Weights of a small mixture-of-experts language model, trained from scratch on English Wikipedia.
Size: 11 layers, 64.4M parameters.
Experts: 64 experts in each of 10 layers, a softmax router.
Below are experts of layer 6 (counted from 0) of a mixture-of-experts language model. Rows are named up (a neuron's input weights, with its number), down (a neuron's output weights, with its number) and show model dimensions 0-255. Each number is 128 + 24 x the weight over its row's rms, rounded and kept within 0 to 255. Numbers have three digits each.
Before each expert's rows: "raises" lists some tokens whose logits its average output raises strongly, later layers aside; "gets" lists some tokens that make up at least twice as much of what it gets as of all text. This comes from a sample of Wikipedia text that the model never trained on. Tokens count by the router's weight.

# expert 33
raises: "ron", "ton", "ars"
gets: " he", "re", "em", "e", "m", "he"
up0:151131121147109121139093165133140101121138136150101121124118117148122131120133126095126141159121156126153149098124108151107101156118139128135133148100145195099160130165177112189131156113107103121104127143131141137051121101103150120146097095153139079155126132127129129127110152104117122143142153138160108165146101126121176198129094120104125103148085108073159100124072142090130118168134125149081127131150102133109128110115083126122096134128128134136116139065116129117110084142157146111106160146111146122129152105099154106117115121146101095099146118139160104103096156169151129125121096131113106102146099102133134130110124129136189145165121114122111179131157102114135105113116131112115132121100129087103109139102111137143066154062135156107146135087146132133142086118100145
down0:123132143155109121132132151136130128125148140121140132145096164138152126159151137129086075118177132108105127138142123127108133114108082143097126149144110154125117105152142149070145177140126109073115139111103126176112111126158130106119109107124106191117122118103155093115099122096118135141120137121147075131120165147132136138128135088144150151098141117122098123127109160145128137127092109104106156153170133070101144101120146119139092117163071154170131127155129175143116144107152147144140145097104172123146115117122127152144114143112147097150120126063137156099161137091166199109107137105148095138156078082102101134128125162111105153139115102140087106158106108097102122131121137135152133149134133122128121121122115142119117094172175172124107107114142161193111173118117147
up1:162159109118121085130124154122115115167120138105102118157139133128132134126119127152133143137127116090103173091122171135136122137135135130145113144158139181108122156169112056165127118080136099153132135128155105136097148108108123112122150083152092096080104122123153117141105160124100097112136112146129133128152122094128110143152126157103176104140149080139165126121125156074106075122116118156115124144150072095154113118108099084124131119146121102170150130094106141138127124143137148163139115126137133132124124126160155114161126131175108148163104155145112109080134133137102142127130116138116129111216095065146139125117149140114109128197185124132127159141153100127191155125127137107129109174124115134112101147132125107120157145164131126140098141137140092141123085113157133
down1:131136127121119170074123111148123131136093173095138129146099182145131119138108139117139091121131136124128145092147121142156102144130115127117129147169135098151144123110132170150100116116071109130151122115157124107122130110126110154118155074106170125107181118159090129100141157118136108160122147062106173121105122129142128159123076107177125140094163129101099141125120191079128168116113105116110125114129156098103099120154092140138109094142125165176139147166111129113125147133121126132054138118104122136128126135118125156097150165100142144114157188115119125120092157143132134135144126083148162150133105148128153140161126098101185090119130133095150130181146117166118130111150137138116099120095144128119120107145076141121113152120093118126150145139127129119115067094134149
up2:114163104113113112094139095103093119134093141179141132140177126137131099104120127149136129090097125163134110136118115159142149161130131133117102117143139121112137174109091122163147148138102126155150133191135155126126144153113075115103112144144140114125154105146124135111106141109138108125158170140159115149127145120094124146066136153163111142099125138128132118146096140100102132198120133118143125134149071146146121150111146132125078135131120142122136159135099108118107159187143118144116096128154130090202153101135116129161162153152128109164112110126173152087140138147117155089098163099135133149144139168154156131176143144118149107141153094124113107105169140120121168116111079122104152152156149138138144126086119088125123083119119113065164125136127175093133132139153157
down2:140124142129112099160149106128155123134124092128119109132181079124134096128133079187138135189111147124085144118115145139080165124123148150116155126150102123111121101122144133097130085127135136151141140144136130166104135149154109125105109157132139145146172116124122139114163111129140116080145160150156139135098102123113103094189098110135143101102126154147164094131089117146181193131135189129141121139112148124109113165100152139157149149100117098158121115092069092124138130135106098141087130109165147148158112152128148132128126158106114148198108139161172141130133122138133111130152140133139128174132159120168158131165168114116127131097138119136120154092133113136114158148141135163116087145150137117098120137124150106099109117144095149142113108090136164155122069152163131
up3:145093115153106115140101185136124114128124081109132115143101114132124143141135120115132169075145091143143121108111106086111147122138172102136166123157124113104167169151140077124144117117087135093114142115129124125106127109139167104108124115157133103169136117122146156106126077146139147132085117153134147171161108115115168111122098114146162121126110127102106108122137082106144150128116119089114124134101113096104136146092149147135115143158126133137193118136152119092102153086133099149146143128104154121125111096102149134143149137136126133073082108157160152099121126148099132114090113145092133089133108136122120123153166081096149114171151099123094093136160147122181112144121136108098127087134169141121077132097107112118128156147106107121137137162116182157127064167109090
down3:111129136097158092125157116105097139143127135135127129130168143083169146160172170134123119103145123123129137112190140095177126131152188108126133147120084141151134126115146166140123128123118110100151126096153140132131117102076103106104124100163118154125116126173174157133168075149096175126130159160138150106133145128117141149123166133154131155110120134103131162159128151121131151116089131138175145145098081138111125132120122140153140099170117144143166106124142135104153172121109064191112123111116114162164136111130119148135100158104117081118097114145109066107091146112092162115149126148121162083150087137094103094146094134140155119121155138168114121126126145098166147131124127114119108133138162152156122152124123106167157131142120110126139145109120168108118153148098128
up4:111150133101154112113133144120132156135142155174117122153155117117136100088118152095123109118120126096152153124110124122183149122126140121103108113089179115114088109118151125124127153161147144166134135142152135110092121115115117142123125156137154152096167102124135159138091131068175124104148150137117109148139130131165131106193146105141114161110156157122139084138132130142113135115110130160115137128112106089104140163091132144157109167159175106197081112123094092161125107154089128150142122094117176082133111094114137096123111101149115135166118110160116122143091108116112171149142136124145098087104175108137130113135084150113152137124149181153089116125126112090120130148163128125128168116144099126152129088136134103098087121105147130073171150099131129146130142156126099
down4:115092146068111115149176110094148150136133087148108133127113120163125122143124139098115121090138099109130136111105127189106104127115143127116131090121129136161088128111161104095094161123124131178104132118154142169154111105127096122120157153157136140097155136130105132128135121162141110090096093093157123166134124139139113139132173090078126098143125121128144111156112123088154150134141095130126136146132130177078101124117143161136110123126140139092101119148160097107100104131135115153175104129140113112179101116144164134139124102080073158133126149182134153159123146112141112129147156121115122136128130103104142068109143177163079113105136151118119121202118159113101130142112153131118110167113130110084126096152164086114127134098157130087138142156156124132157149145129113
up5:128195083106090102115112107135133118155131119131143115128171125122127121095151123157142108100133114088114131110165090107107116153094098143147112127090117131121126122138089109097134125106110130134134094129110128190160129119135151117120112139085078081134118091164130118125159129132115161148147107136137101136127124159146120153138119144160160123153108124154127118109110101150083140099152101148141142182116140145132163167142094118118116156152107120111135139089071118130143098124179121136152124159118160118123144116111113174164147126151159108104155120128119117109109090080122097111092116139120135159105195160085144129141191111147135135151106131183157113125124123169160098110092154108137107114118124157131146125160132148113113110099148126180136115193102099137128186139120134
down5:150142077135107120129136160111175128135129151091102119111136113133143151092135144116164159082161116153141164159116148197131108165132132133139099140114125185112134147126104139118106109134100111085168155119146144139131097132141126122170120141134120104154098128128169115113075141074118105113140086130122141086129088106127148142126161044094117137119139170124155128124150123110144091075124119180160099116148134142111122114154104113122118165163104161125106144147132152106127090147138144148138153139108083082126080114131130140136114119140146109111136128149140152085098097153124167107146101130094118132129210127124137102151123120164117143130159133109081098127153158150102067152110146140145122134156117151159101116115133142136123127105127137165145149139109129107129128101121160
up6:111121136109103105110133101102169096080082119097152173128124138169149119141121097090107154106132073118150130165114113120096121103115186125125181138146123122129106157124103119151142164133165086122128077128122118129178114146097186146119095142140152162110126095118132133142146162137106144122090141097126151135115133125107148173124170122088147122124099160105123122143100125155131149147133139107118126142136127130145101091113133124085086158147109138123127163155158145119086119176168151113120136147100124097151129101141112158119119144151156138116121140139182139106132134110122110149112153145129105101148121217153144115079150124109169129096121143096100161142160120127109139111131082121131125152118134114146101103149108123137114182113137087102153170116124145167151152171131138
down6:144112101108121158111110127107150161139149124120157145141132148085126162144147123145179113141117130112128132106181168125135129110127102128170120135098073069101139153122145128140119124138129159121131170131141118147109065115112152131114168137097144137122169143107145134127101178106113126102144149136172108153108144109123120132136134150131127132153128122171115067126108139155110114115125117111097081152138126134109140099142103136148149114126094137097198127125116144115152117109136150159120167104105135109155119109146147149113103121129141139121122070128145096112107116143179081164126147115183159163106113120116111143083113076145134121157125121095157182109135111117148129067107110121146122142107151168148117100143108132108129117117097103113162170092138104058135144154082168
up7:149127150132100093146146113144123105149152099149140136082140146146104143147135117149102161140083130133110085103152137141111089154172182076151143154136140166149101156193109119140112142143147108139128119129144132150125132156101150103131153141150105138144135131118107129123102102130105128122119120168136111118128136126142145123151115111151154137178093132152134175129130107152134167144173139124140124132142118129169122110107142113103163128161088152094155169131140134117102113141141131123140079106172166137101115173153066114110171139116083103132139162148148143119103109120059109097094107151137139136120143083155145146169095109135140193139143153085143078118159132165145140147119105147144106137130133099125160112144105080125155083127154129131160136133111160102127101170106147
down7:110132134135098109104125115079109148127097126081110117102094150083145150119118140141117098097077114137133174135131128141077106140131179119118155165168095163131111095122120107151110130154112130132152105097150150127130120115108161120135079152094125095059125136181133147175144108104158126143129129071114137127093113129110109117120139085108124160106168087130148123115115176136101156136164106104149109178126108141119129133101141122080132146150131132170096106152108159118133157104129096119095125103108112135060137155163120126125128118159134125143148153134132213159153117130147097131097135141155119098139120093095126109091112162136141075140147147112129142123132128150117119144106112099130154112111121103097137164110163139127104155133111129135143111150111186126121115145156135

# expert 6
raises: "}$", " Release", "Singles"
gets: ",", " is", " was", " K", " Z", " N"
up1:128180112151114078159110115140148147130141157076155117138117112188148163134140126128107114138128095160129140095158114117135133107152155121108114179125131184126150142149129102080092150078136158103147140159105149149145136168079139150134137113121139118086088124126102106121126133140161140136142107099109137128154133155146154125090135121134150116180099136130170137137091141127136138128154156130126116140104109122103114131159083125142122150150135100141143082117096107133112148100142128186144154166156128140148130113135127177138144124086125148121147175133130194108107163169147106134123141143110135150108138100167145141108161129171119118114134134091136144161157134139144123126097128174131165102187151128105056099108134113099102186116124151123106113098161119155155128130123128
down1:169166091137081111128148099129149127118164167142083159105144148125099125141098092080116121126118122144139092113137138110118132072115103152118112132150065154077190124092096140112121112125100166136111101094096134115099117161100132121149122147112101096149166168111142122166167153169107144106111089137129125131128135171156099123130121116139089129131147138109164105117115112134156110094138138109126102077160165105081116098172123095132126140115156152101146140135139154157115134116133095142168154133114114121132125133117133168099151123123161130124121129137116110118150107168151112145129102147122128168113167144140146108162107108177153141106112154120136151149123082096128181097119117141124158136101178137143114138098135107170085116088103116152092149139164096126131138147134123
up2:115076133156146137135116118118103091149190155095105111168156147128172120122110126129137138178131111159142130136095157101133161150119124108129184162074128124166097140119134092146113107103127140157105117113122129161131132114139157093153123124094172099131134129138154131160123115210112109143140119106159119124195118142103132130114090130125132112121140118101105123127143102147128131129153097164146122096152140142145146108105114109101133124124102151088144082113111127135110159098147123147115140126115099163131119102145098158090106173165096099150161116131114157096098135063110112126091131134117088091125096121118189138072171121179153136151119145120110141111124128128122121169149119121134098107139136109123155158122121116136103132157128102175150117120115125067128088112142130
down2:102115141123145139109117110109141162127166145098129148135124113127094164177147114133099114123143131089121124125159080125123139130199175096139118047106116137173134133111145157103097166120106138108123106134115155123114104126123142104112149086069128124135142116144137127102144106171070131143130099130110147122123187151136126164119169136145111131144146135139104135121124089115126160137138123126135161130161146092134120098083121146130104150114133143142120121091140118159116140129121115115204161086093122082114107145155096090119154139122102151105153112088181113143158123127134144117127120140116161136118136081098152127126168127138130107117143108172164168157146107163116137115175120109127164125153141158062145147148123155104146137129078127146100149139134144116177127139119115
up3:126099122146088115162084126094109080096108126117168111163114111113141132129094105110096087119151110106145141130102093147117119142153158111092112133109148101099096162114119120132131110117161122152164154141126115148153111123121117154142124156112138096138060125102105141146096173131142138117102098149099123124109147148106181118137108139141124128147110154098112101050100113111086171123135161116136151130104138116127122115159074137127091122142130153132147103089114106151146159123137089157085144167142128129123091166152137124153130105119111162118133136116164168132118123148092107117129122137128126177070095115153108085128150134187103115113109135144141122112102099136140151093181090113138131134124109120132105093125157134127091151144154118136084136127128101148201149137092123
down3:126154106137118137148129110118171143107125105107115151093152125170135110180145141109101098143118142144103115140127089122110139106140160140133134101129123161104159123152081154068144175140139147137134169074162128109126139111099123119166113144144101130082123106181100162137162115110111078085122095109145133130124085113156110112129152114135110113138129160143137144098118125166140101094129138147102131122134108107122169086144126124136157170105122144088128154140193132153142130096137127158129090139169112176156120127176111170100109134139128129148149150039147120154167142134108153144105145120143057125141166124116127107139120092106159114114089119107124119090112131154136128123113105172116109113101145116131136149115154109131135115145130111122154165132191107111131145117149139
up4:135111114112080116125134142126117133176138123123114127160115123108136141090108134108138102144103104118148119118138109101153172143147164164116185105154134110124121159124138148134107152136142173105165107144083107119177157171093108140150154146184137131112158134169118149123135122125117123147143126100146115137111170085117167145153088122166134089111099169097145157136087143092134138159165129117112130120114124109122115109105129134133077138146113098148146065107169129088146090070134121125102124116111165119188096168105137127096144096127130091109129098090138097082105116143154134117131107134076155108131149068212140139150082156107082135110145127117120152110130117150115131126162122118112135115149125141143136113112140091143120122136118155122126142104124106145150107141120130
down4:124106144140146097158125138127137144140132103143139104134080120112098152159154150140131191146165130182114134131102136116145100165087137083137127138106126123150100158151102120162118150092152128129122123166140150104111120146127148084167107112109109143150137126134104097131132145141119134179150084153092100130177089103152120133126121117130054144104150135159155166105112098137108126149131175108122126120156082132125114108174135128112109161191131114116123164084107122117097121093118126125113129142144155162096111131133107146081141127085163124131088154142114162153105111148113131125143165149151114108089146174123191139103118113181122133121116157126112108127142126078119141115143114125129128065107130124110081162148135148141177124155108126100134133121142146115148147153148169
up5:134114099144080175139117100128114108129167191128116123154139129122128125131118065121164122161112130151118130136155160073184155121098176164175094136128179129141176127153126149158153124160116104117133180148132133145099135139114134106166142133134164137116154143133135102089131150102119132118176117139123165104145164142114169091159144187134114127182138103132100160117095127144129188135144113147108121155126145129152109147102131129145143074156101139117116113133137139130153159133116134142143167143100139140168120098119142153139142145140095101109137118120103175120126089135151118139130128151096140154120111177152145122116163147121138136157091126107113126128083157122179087154125157146082140125132125127099136115146135122106071152105118132164116136116135154153159106146106114
down5:094132159095182148132165114135127129172161191120127106107159130130129144141124114157113124130138087112137083143125114127104080126139135117154140135118136109134137172116087114080102091150122131179091144123119133125149105100147128139138113139105110138168132160114147119103155147091089130134151121174159096125131142083085089172114127176165074091125148126145112100122125143131131121153140129146131155154099138170121161134134140128122148132140145141150098093148154129124176154107169092129110139119142115137130114076103134135093180115151134120116143070174136081144100118154117114104115182095115156147147121100111091148151106089139146121107144170094096166127146098136124142093106160134146121155122098130121128144140142143103129130086108106155132132147119142150133068109125113
up6:149162147153144121142105162122161108158107131129120135092115157126158109083111137130132125094132114140153184136146137080179127114150136154128150117099154140110125132134100116128091122124154156162192100121125120130128170145136068137134139139165111083088090143127103109122118140097145099137121091129139166141123160133116105098133105153126113119144157095076113083126136168096138138166139129145147143106096110120120090123135118127132142123137100146109166135131137096136091115161152124153070164143077134161111133137090114103134159085139109185099135173121129133150110118112139105115146151152119129174146128129109123148135113087151168121139095157118137126126140156126147139170098129110106117124102151155083097139162157113115091140118127115181151125111158079110092101160081108
down6:086162100118114134151135078139102143093119145114121161091148138098141165131098110121133142105121134146122133152124115127106129094131109122117111107185167120149113119101169120078142139129141104119055140159073085139113164089107147113076077132150117179150149114150153148152130089151136124101157144104132139105099132113139123166127147135123107137142089149140104121121146143125126158122109100136125113142141160128081104114097151106135152098094113154151131113142138156119133134153134181107136123133172107110111098124140148114097130145124155178091118114135144133143151123150088115118105166124065132106179124122179128141123158157122145152094140097130123108144142141121141098098129113074131154112143134087163145086113164137112150113115095129080068129123110156123137145118098103
up7:125160122105087102154105192161119143117133142169139134119118127113120137160110158148090127132098133161150105130101129126159109151092099101141125115131155128087114155118096130144168121121140144157167104106163191087148122097192116104122136090081162161121155111158134126135149144153102111126128159141148120158135122111149154117135122117122107108126138130142117180140189140125140110135096148089181116123096102137137124146117147132137131117109105147145147100091143132146157146163122133129120126136126121156108069142151114093146118138125113141131153153153145093153090084200126116129106142108137129106071115144172126179113154140101115100156159131109154085169158106106131153134117120129124093133137113157097141098153136125075132152138167119138157141080096140108114123138160132
down7:099129108135093065121169158130088152109152147161113087124153117116148136140122130147101176166109126153107120109117157127163135138105159165108128128147111092156107136150148144115127150115141144128084111151140125084119092146138113160144158089103155109107147128157128153089064112149196157108101165109119150103094172132125133102170126140154112100113119088162075140114134154135146170126117122100133120115084168162115143105170138109155087116122095143148117134140119137125164120107123130106122129130116113127097102135122188108140093136138152155103097088134114114148120089149153137133101137133102136125168155160089175116138156166113134143143151100145118150143148142134182100153133136163115106140100169127141139132147113153149122094130183139109144103104146109117139137148143144
up8:145125153077151143086091129140155135061086115157123155141143130118105152138112123130113122118113105082160125124125154128122103157130131138136134100093124098098104116093128171139128135125128129139171138180128152138096128169149124115140123137147141115108122102114137122153113145122188113159134129147148105139115110163067103114161146122115141138139139168112119110199124127073169143149122099117089120098095153111122094110109172101097102123127119152178111127140110100102108126160163145188088127174112130126148120161147176144132107126141148166147138139125144127139107105104113126130114113141113138145134102144107129139135087134123136129120115134100139104135165150134109133178116174132152109098147123115090119141131117169138091142095149113122137124096109149068171089133193168
down8:080156089125101162138141129112133113150100100092107147116152126138155120144128130132150146102150181111175140159142153122121119124097185114146054102130118102143123130162128158145149125101125089151137152138145115118140097104159117115115134106128112176126127141131119169160150109152104121129168134109148120092097155131139100112114130134124106125103077163157055123109133127154111080110108088107153125175127161137158134162156150141182099143140156098117142140118100145082158162108137121173170120123124126143114106122153123119136117119092117109101138128122106122118139139152127150150156102151128115124124081147091160117149118147073113147162113115132143146134130128136135117126154117128123174153128079130168140054076123121177175071107116127120121143132126125116115154138132137

# expert 54
raises: " (", ",", "\n", "ty"
gets: "\n", " University", ")", " Cup", " League", " School"
up0:133138134101130115120120135075131159127152139118107167166110162162089126097134136142107145133127159115147116109142114105172138127171088096134092151106199119142178109121130110128121095169106133121159107142131126087145109108109164133135129125095133112122105147179140134104184145108102127115110149107125104159142167129149143156151114132102178081159169129119180147134166118122133139147145078117128123111142154128143129141163093136171107140164122106124115105127127152154137127135147148120153108111136160148106118171111137114166154191109101148084121150129135127131132110124149150120064125133182146160121128142170177131153139123123138126158119149141114128160101125135158062166104113116114116144132101141133140140150070143135127091112151162133139134095125122144126085146181129
down0:138080142138147101148113092108108156131113131142123114090118147105124101128152133097134150127124119086139164152152086136156112114119114140121135152149119112113165185129159114094134136107146146119155136156099165118180129109124129087122146149107099151134138160136158132097103162118117116140115170122169122102116131157122110123084182080119080146167117121133114137112134134101127133113162139126100135154134131107106133112177121129102107106163137114163107122135144112115165126102100157083143156076122134102124107159118155143101174156103107112157144134123127100180136179150098118117093149125101154150126105166136132154139099132120078087119112153105093137121164137067114108101120182135119133151119122118131174177169106137171132153132144159139106171120105119127136075116096116
up1:115133124121134122118129190115140082146096109150131147164135143087161118093111127128096134112112089103139109129112156086107110150130166118114144138129128124141123141113137129173116115121192141181144128152106118140160162131153114118144140121137111114127089075140091157124100113125102085119129089118132074131112127153101168190079128119124117120151107123125150106112133151065103155141139105130089126141128112119152093136058133140102139137127146122168164085116138109109098159166159139171137094196165102140156141135138150106145107095108112161106082104137147163126128135127143105127122118106150127130117128140104112137112130107143114117131138172117092131079128134138226115128113125129114092150110112135137134132173111136103102138133138137114110095096112123145140105126144149
down1:180165107131151125124143139126142114074132102097147143157090105117079129125153108148148101152139124099163099129140099125096130113129118129186155123117116135123097131082141103132138111172125130121101115129126090139121145131064122132141110094139135168115182142141116132150096103148157139119130129127140122108134172127109092160135139119147136180127151111127115126172102127139130171143099147140125168128097122129157149098092070071113166137158096174084130102160151122159104188144060140153154083128116111099107140091150138102117135140098131115147142118158170136108117114087151152200137110108078121122128108125109085124138135143124145142142137126125165135164163125124114121117112116093103147116129147156104143134142121150139117174092132107107091103114134131121138145123131135
up2:110120130100135155166107139115098145173121131127094125207106175154119112132175116130129099098118126131141110093130126101150108113137081142134115146121126088141131141129108104153086141106148172131135098157142123199175110123096103113165060136148181146093119163131153121107145123143122135091097096139090135122155150095125139169081150111098137124184100141139137133144096102111067110125099115117139143105120108119158118109115115157121157142147141124136138144127134122120113125118130116124100116078138122123134126127136111105156096134118107113105136129146178140118106098096117153128085169109123168125115147148159181146116118125118138136134150123129130104162145154120150130153120132110091118171167143102103148140132089136129130174114102125102088124087091128108080131102142177
down2:145118123113114123121124132132143206161156099118144124162133128172175159145136135090149099112166146081139129131142141118113108169103147133148135076122103126143125125150128105155139138157129167111163135176151159144117146140122146097155103154129127133094110119133108109170129147127109125135117104173134081157120114123139137138087126173143114095112108123113092126121132162100175174142128178091139145172124143130135138111144113121126121177101148102088135126123106120102152158143126124147128151062124131128104108113142122074116153122103139138108149123196150104110108146172142139139120166116134128140155172148133196143175077132101150124139113146102161145140180105187136118100165132106121169123122147137111137099090149124136136079116106144138123111131119128129103147121111127
up3:120102148142082147179129136136099113121133043095118137097143130172101111121173113125124118137117140176158104082103117127147132123111154130153122134125101107103145147148133027188141107147106107108165117119110145140127110145091119162128099116132100143145090153095141131130144145159139093078156111118136107119117140129117142175106143162109121117163078124129088133142134106113113128130106111121107102128111128108093116128142111160174123134172106116151145133128129138124143080113144120117138150156151129138144075105140092125099159101154117141132140142143166083083154149118109087107141140149130146137108114128129146138114160144104123149122153116121137114136146132079142166086134146129070151153152126117144126092146170145121093120132142165132122160101104104132154090107156094
down3:093140105163105095143082098105090133127134119142111125144165106131106126135156131135141115170093102126074102152158125118123069121139163154151119121114094120099128114117090063106096134148147139088115085192135140145110133089126146144126141133156142147127135164114112157169124126137139123117117128097158118128129083118103139086091114145166146130096168132127108168134090178165140114123125104161143133134126075127131093132096149144136141114104142152133156104104143120157154076175131134137140128124120119138123113099146124067141133128107148157088127102144156097136129128140108132104133117151133107155130114158086175133152126165110139132165147117129111085172159172154098156128134151096165125061110127126128124110075116114092094114103149113132143139110146149138145136113126132
up4:138184105146101174161070123067144106069120146136137156167140140122126120119116138106136116144139129092104104104141138096124150117113150113157136101130126134173112106136117137125082084102125119107156157150134138130151139120140122110107173168142104127119122121120131149144094173076093122113113129131143114179116109125127154065150141121143121099159142148132133120115187110105167095161111107148114117128091132165126148139164109106107125169159110145112106142125127137104144114107135122100110178127134162140150124148145148126091112132122152143148096146119167137126104081132106163092133130159119110128168146153095154098134112141102154120186124111090157126094111105120135106157125122117163147130121141138138123075127126124123079148148182114183109148122169182126092126158135124
down4:130139141175137139108146109128127151131111159142107121121125136144147155128160105132096085138141123184112114117114132113157129145114105114149186133135164083144162095119112125157144151132114121132093138120142142112108164114127138143168075128144144123100141113167094145176124110123131115146096138109133107103164156119188119152126167153156116129123120150123177118161085130089166147128123116123111136121106154102152120134080120135128120090081141075091117060113153133141131142133118163097177134090160152166086135142123147115158158108120109101110142128118153086133130118159144118149119127130171115136089152158109120082144133093159117111142203080173129124092135123083092150123119158116096120146149130143106126126154141150158153121094146107092168118142138143111121126100136124
up5:143145102114176112117141194093126119144111151107115106134134136151135119132116143140156126094113117094146140138127124094130113170164107112142123149125118116086114131159133110130113162118168116159139094154164155141096134140099120113123109136133118124177121147164125083090126155163125084161129117142157111157174130111143069119088136121095183129122118118137130136122097115147113155142144154148118138165103127124106131149127100159164127091133090121119169145150128175122068134113154102132128130121121144117119135144097128081102136106166135105093096124113155131127081145117078131165126113131138119128155081100130146152142116107154164092129100123104092158088108126135129117153108062118114147110113154061123134154184140089148111129120145103154067121163123141113100114103105119
down5:108093127145112120146148141130118137149142135121143135112155112165123139130119131161092135137135129092168129156156116131104089130132142152102131124128120184146116128085064166132175142139136127182138130140103150160123160130141137105146131112131149133098139152125131110112097141149111123182154120108100097106121138141152167112149135077119161148121134105194161094156108162151125146177148094103158114153098132116174127127141135152122116132118136162144153143129119139190137131172128105132120148161088125127114152138086134128141073142154141140095115121056101136176139145107175193118141109133102113121093090122104111144078122107190113124127084139121114098144125138134161136064161129104130096104140140095135111122145150156143098094152122104119144109123139105140118134112124116
up6:138130152105093114146130152110112135133088148136149121131123087156158154174088095130092182136147131130143101170111133129120170109147109135173123107144155107140122119178123063129081136151149121122117132136132120087141129140116091098105131108128103156163103114137099127099102136149156087132130144166182080145147152143146163144097087151107119080139131134124128108094132100097115151107168155149151133129134127112119101149132103109137131136101156139173125106152123117139152125172161088139126140157116139157182107136116132119098148098113120096117159148125162126123114094091142120111106151140167116116137116065103117105131091101130146121105084157116113142081128112118112139091129081123133118190140110130135146157132130118126140105136160148114098177138115168152149126190122127
down6:135115134104141136121116107099136090125121106089168117099132146154178161136147110132118146132126101154142132117119129156134135110142117133134128128101116106119155157089100148061121112124126089123064133151182131107092137145118149114155161145148118096089136086143161163122126115084117133168152144104136142079117096136112126161141106153114163139145129140106144119150134163160173120133157121122119131153143094113125142112133139106106117123171097153147099086146120151145173151170136085172082142105166127128119124090175128127124149140141184120124129169098096112105108138149113117113124129113136119128147145118117141105104114112120128128153118112104145127134130077138165105145142143128111137108099166129143105113131158081125151128099186121068202155128124092129132193136114168
up7:116139092131098133150144181122178101078118105151146106119132137124129128103089153166067074101109110098103096143122090143152092132116145113139120156137095120143123140138152129170099123115151117149123123141124109140158154096195134130156113117155167112180081105117101119174129109120112097132122112139125137106113097182084152153125096127092145109076093113143149098104131135115116119137131117127136122137146092074090122096141121087164158137086124140140116110150146133136080104104139145156099151119130144141128153106154093100163144147105138117166161121135177162140117114104148098116134160105117113119146113085148132131105135109122114093126091094139114137120142150173117135161070116091128138125137132161148109113124118102120091165136126122132114123123127115126067125171124124
down7:117132133143157117134170158143142131166125134162121102162132135136130096114132140129164153123085115096100153190136093119123136100085157168119146072132090154106118121150134130103137152119126124151127088144073133135123134091097143126115118142123113145113130109127086099107152165118090140182128184101148096162128160136145123146127120158098149180116112118115120118145137063154086102119113097132155141109122140105153163122150153131101137129148134139116147128144136103128111139075101153126139146103133090138137079135076142089120119121125134099155126115092125135144145085117125158175142165156122114109108087171132120133121104147136123124140108178081105104108173124141145118125116112131138175144152156165162135111086151145139158157131107183136128149093129169164115151134135105